config = dict(
    num_hidden_layers=15,
    hidden_size=128,
    n_experts=16,
    experts_per_token=2,
    d_expert=64,
    d_shared_expert=64,
    hidden_act='clamped_swiglu',
    moe_layers=[2, 3, 4, 5, 6, 7, 8, 9, 10, 11, 12, 13, 14],
    router_score='softmax',
    normalize_top_k=False,
    routed_scale=1.86,
    balance_loss=0.00586,
    balance_bias=False,
    init_std_router=0.0382,
    lr_router=0.000565,
    vocab_size=13568,
    norm='rmsnorm',
    norm_eps=1e-05,
    tie_word_embeddings=False,
    optimizer='muon_variant',
    learning_rate=0.008,
    beta1=0.93,
    batch_tokens=[16384, 32768, 49152],
    max_seq_len=1024,
    train_tokens=309900000,
    max_steps=10171,
    dataset='wikipedia_en',
)
Below are experts of layer 7 (counted from 0) of a mixture-of-experts language model. Rows are named router (the router's row for the expert), down (a neuron's output weights, with its number) and show model dimensions 0-127. Each number is 128 + 32 x the weight over its row's rms, rounded and kept within 0 to 255. Numbers have three digits each.
After each expert's rows: a language model's description of what the expert responds to. This comes from a sample of Wikipedia text that the model never trained on.

# expert 9
router:105098127090067137087133134134135102115132138113056125115120192137146128161134143129184106220119091174174125097140116137120184108183115191154153138122130114118101169137124096193102118076150151104090173142200121176069123173175157126162158121133144072138152146131116140156126063129174089177196129112099148079076095119172108132125116123150126082113174154120090122094102163165124137111097
down0:134116125121087167155125145166120157113130104125088197124098106090084099120083112163108121135118140154056173102087085160137200181129071110131092159132184105143094110149127084097209098159117157171121123139091084114163100093117059145102142142120147162096125195125089153150099086079121132200096120142131155125127101125140126133107096075119144094076125165093113089090192107147081153137176
List and table punctuation. Separators in tables, infoboxes and taxonomy lists, such as pipes, semicolons after CAS numbers, country codes ENG, FRA, and genus initials.

# expert 1
router:103105107060075145106171119073091090142139123149074134133094061065082156126136108161094138163119125150174128095117136126133128155114145120117152130101181109111139173135116051125057175089110089112080118154179146108104149155158125132143097131079156145114116116106103167129132015101118116152154194114184067074103139104158134123185127161114139144140114101188131126134124144100090165172123
down0:131116091103085133108139126129130072166074149118114092143098111113111121089119153149073107142121141092141146126128111156079169117167093111115090104065084129121044131188111065141061106097102073132165180181115114136199157118124169136091121163095067167167175137136105095134138103137126133133143106120072054114148162127152110206051165093090145122133125105164144079157117149128111113119129
Articles and determiners. Articles and determiners like the, a, its, their after prepositions, often in species descriptions, e.g. at the base, in the district.

# expert 3
router:115113091063124088085112115089079144165154112121144137178103171160146153150128100127081132084100120152064140184146130178177118092197108159109101170090092169086112137164122121129106099164088110080151123102176145131156132146127079079132098157195180166110095165117099131172120136144136115093170103122141118086101071110096154087126098146135099110096154122093173084198071116141085125159177
down0:101133105065098171081085131144127108103090181122107129151139119080143135175135093126156138097086093130094199172154148088124150138150179158100143131132196083136168064132060115133108128088152113139126065160088099147113164178067106073098133150060114192098102112134116084080053117086150133111121135104121130159140130127094144130110116129138104116119161086128164068133096101124122133173193
Slavic name fragments. Word pieces inside Slavic and other foreign surnames and places, e.g. Karlov-sk-iy, Nov-gor-od, plus pronouns he, she, we and country names.

# expert 8
router:088099075123147065131133150132146097147161170067085116128122135125162186126084185134104087155122157165149117101138146146134213159116069131128159162105110131158114187163135068097105184125145167110106072074163104121093122100075126110124079113121167164115151122158119105147142153097081130159135133120071168074129103066067121168123118138109104179147178124170158140108097180142094162109088
down0:135120083145105100084176105102125084129116147125135155093126151135128077139115127136137125108079189128122149133104165082128143110120123123156093177118135145078075172184082144085101159143100094190091104173149153118173176150109128132063191106170127131155152147190204113132047130070155120128117125156123169168165142153184125101093169093100116087133172089136184082094114096089154110099110
Word endings and descriptors. Suffixes and inner pieces (-ism, -ical, -est, -ity, hydro-ly-sed), adjectives like American, large, best, and symbols in math or numbers.

# expert 5
router:100165136087129057093126063116077137106158131177118114121153143138105158134144107121134169128122130118128101176088121078150130065172147165143128151158112106130171112079127090158177113158107083195102123116078124065125127080077129147084123127151129032176159177061138159108098095132102174193097100108118156189148118095105086124132166118174101116086152114069154122117166137129165119132129
down0:087103150119153062113118126091132193182127163067132087169119121125148156113143113179125149124114177144145148100086093129166113113096140093204130123167168171043146100121085159173156096057109124183136114109178124122146149139197131179127130083092088127147114127094114095129109116119128111087099185164106137132081061158140153105153124152109149137092132138079127111096154179205117119173120
Career prepositions and verbs. Prepositions and verbs after was or he in sports and career biographies, e.g. promoted to, signed as, named, joined.

# expert 13
router:148109136179117148215138076219153136128123105145134142125127108160132130148150152135138100156167077122120159184171104153092083136073132064155143136141128095136146139119117156099094129054147139108141118075141113142144148139152187170133107148098128168070093119180127091064123194100139139062125135150078152174204090121092102135163116094124139098135142114123083166096145131128103134186067
down0:124138139076095096126041131143114133124154107110148128077114128135125059162146135076132149190112161086083181142111117135131154147178070133101102106070116105134150072155141205105128147150076067141142096120124147153174119120096145116097160126088113110086132116097138099190135103154140143096155119173109082048060099166126090094072121063159165125136162140118086094111146171104114149110125
Early word pieces. Second word pieces after a capital or consonant start, usually followed by -er or -ing, e.g. sp-he-roid, W-emb-ley, Av-engers.

# expert 14
router:131095192115162148229128125107078128079115091111061172105121120073128175157175153146163131159129123121142151098107107148153181130055126101115173130102137145163097145160144175070083108082119103106151207127113108115107121140144118113133091162159099135118160140130136150118080153109195073072136117086124171150089081082118155113120130131151108210123151117177112088098135142117123176121096
down0:120109111102148136159175102116073152136154133097149115081114141102151117122111155127152127163130178197120169145107084136174111222081061092168137118108091118098121091090101148103124058144144190189085179095108143076109162152086133107113094134102130207093119102111131090169062092115106102137132165166157117103128151097197170131148130108102111136158099147195170137137115139146156134162110
Capitalised name starts, periods. Capital first letters and early pieces of place or name words after line breaks (B-el-gian, T-or-ino), abbreviation periods (St., B.V.), and School, Year, family.

# expert 10
router:148128151081157145075105172112194146127104134152135078135155087116146129095144081124137136065138106120103134080063175163133098092106196134077129141095125077126131123141152079166163128132161085122156094187078138119143129106094069109129210113155143066172093137096148124167166113115084130128080161156162175123163108078155147098086118173164136135121100142075113137103192146163178099133116
down0:100191139126134065106135159116094084109152119187158123129118075128116152137097106148128143141161185142142133099162150135168137107108145136139096129127141098122092160118199161168129145074113105083092123099097163154114085123130123034130147101143180181065085150140095056129145128105055119076100136099155165083150130137170119078132107048117067113094176160100172155137096138094103131149128
Clause-ending commas, prepositions. Commas closing introductory phrases (In the 1940s, During this time,) and connectives like to, of, with, after, when, until.

# expert 11
router:141128181160133188101128157170210137126121164065206153143143110170089179141104180158087108105136101120149151104126089132154077147145186067145130099081104090119140152182101153137146114156160165105194115087108137122113154170165092161151116127102101148177099133099161088136160189123127101121119191116125083181121166104128117135109167122133096116146065090170186144134107134115121123072104
down0:180109095132100111117133128109028119065162123107135076105142140170151155170131162113136170124146153092137150190061156152174160128141125131096174121105120177138156165150162136125178108162134166081091128128109104143115094179152166140096187071114189116113103148106147128139183116131163173141145133142125154074123141181117185091153087074105138161132050106068079112143143139093146123121092
Mid-word roots. Middle pieces of long Latinate words, usually before suffixes like -ation, -ed, -ment, e.g. determ-in-ation, int-ol-erable, indec-is-iveness.

# expert 15
router:187178172167183166106097137101148163083144169082167114177079124108183097087089136139079109120149147108141111085162151143104089151119137121124187068099129070104092110138110147113148172204095138112100085170073111123167130121126066145151147092110090173109104159146160153180132153147154107176135087157106121119041136095118130085092127094150109134137083122086181127128098134156146129164137
down0:060125126149109097081144088135088074081156141129114099178167159138091132163183158114085112103087121031129112093120149132122153168099129144106116125158121134190090150105127117167071107119077129147131112136189190127180125155095154095118172100160135128126066119134150109091149098138070154144139084090140156118078155110090106113120083104109109158101178108141132072063104107128134186069102
Line breaks and starts. Line breaks ending sentences, headings or list items, plus the first piece of a new line and title words like President, Kingdom.

# expert 0
router:084087090146138068142118072045060139176171189110103146167129182132154067122145138132106137144132133136140124174163137120109156155086119139191110194095154134105105128150147130142132097136103135129065115097167091176124168114085113133092125173097146120143153130140157095139123119156089165115115084131156180159153212111156129084166166112169150124101116133061170152162122115096157130139205
down0:074107140162085105157098157157113176107122118141130103088119150126128154149127149127100100095132063092093107147126146147148045071114073136109143081110102113115156065133155149157130047163129098163069161115124132127158165143118116106075070114165121112090118149171097143119079097117109141144114167169084114200114144127089180064156115095083169116123125173112121113084147097110066193174120
Articles and modifiers. Determiners like the, The, a, his, all and modifiers such as Republican, major, National, usually after of, in, and.

# expert 4
router:130143186126140146094074184148053140126139184111170057115099152115062145103058123158150090158156093158132152100109137064100110173146184153068104063101067144108110129076081110145184114142158149125129142154125153125106083156111134124117107102077094099151191181086163139105156108150130108132138114141129121097132093141178126117078072128142108103099095115162157077119169159115160136113140
down0:154123136136115142103098100078098122162185122141113110149149118121161194136116103122110118191145035101159145118169162165106082132085147088100188100079142109154124116088086150070157154119091180110145161139126149178126123125147151168127110096148124169187136084151129101102093143117121141166052083088098148129159114186168182143148135142165165095188156150164107151149144101161094074139063
Table and markup delimiters. Pipe separators, line breaks, dashes and == heading marks in tables, medal records and infoboxes, plus labels such as Preceded by, Born:.

# expert 6
router:146115148110154074122129157136127155195156096118083208147124144100065174142162099168108138105114145149104113145114100071112143071164061132156118158160101102200120097131121089139110191106200106125127072185128115128140150142148184106198149089097090170096172135110167123194133098114130116080131147097109066145104143099092124141119144130135079102130104142143128160089195145147089131093111
down0:095170136159127138089174088114102105134144131167115109157178089115179111049144181098196098111124125094176123092183094120120123138111174167141076161133134197133092154108103120151138122175183111101196088136128092175102147156127164109107107116129099080168140173141187152115143151131131112182119142131151135074109064105150154134180115147131170172041169121143155145123117079134130180137131
Media reviews and entertainment. Words like film, album, song, game and review phrasing such as out of 5 stars, plus table pipes in discography and results rows.

# expert 2
router:157137163187110156147126109143154137148119065212191170114102146211090092109108155128124157165082155096105129114181122173125063085143118088117134104097135104115133107086119142106118087129139185141098170133146106109082193123172136183077094139126115150078104073129134090097128171096132124109108124139131106148157137167164096206136138065114188095152131093156129133125100114162083149181139
down0:153132109117145102092120123091168120105124135160142088203113146095154113126142145099118158174178137148152092132115192140152118136143145103092107116081145157191066098147180155110096173096096176132090142105175146114121111153102092151073133106087169096209108201127161104154116154123128088147170121149121123106088132090100181137113125166108066111088169116148128099068183175122163210138157
Mid-word pieces, common words. Word-internal pieces after a short stem (sw-it-ched, am-id-st, Gu-ern-sey) and common nouns and verbs such as wife, House, well, get.

# expert 7
router:093059114141149139108089148133101126084117143135166159147113158164150144165117112128107184158101158082050144147157126143153092193113111101166120155177164175139107162108194151114125146177057165205141157099101176091084106147099160139113100152181158159142070031132164156152122151159110144129145090087181113170119119140119084101139084108150118082125090157118124112165116120151147112106143
down0:129080179156118180211131074132140179177155126119086065166113143128159144117097135134120138132101095114061146144140056111155135099163118106100168164118162091151137115130130064159127120108172171154133107117131138192110113213114122143108174159092096112167144167145106165094106133046100141143111087111096044146145132074124089119130152104095083130068160104154144127129152110123093133146161
Given names and name endings. First names and final pieces of personal names, e.g. John, William, Luc-y, Rud-y, Tiff-any, plus month names and dates.

# expert 12
router:094112075115122092119126178129166172186145123102125084138188179162107101147203113099119091117169112154148131169198090107100097158080087128132110174164151120106108160125126175085086127184126066087131147122150079115150097129112171108135135131138120159107105131104084172134078142129142165138123122076172147113138136226110175167078120111098182162111151158153108091148074136155095172109132
down0:168099122149112147110106104109113129139151149075108119141108139123106096099133106112122112159125156112091134086172103124134096093147131124083135169106180139113161127167106080095175120161062128185171105128136159125149187157096087060077134066106113114095132166138117149145150064201134162181106050106138205075117166094083153158085137137126121131137169086123090096109182071128159147159078
Non-English name pieces. Syllables inside Indian, Japanese, Arabic and other foreign names (Y-ash-ika, Sh-ank-ar, Kiy-ot-aka), initial Sh, Al, Kh, and position codes MF, FW.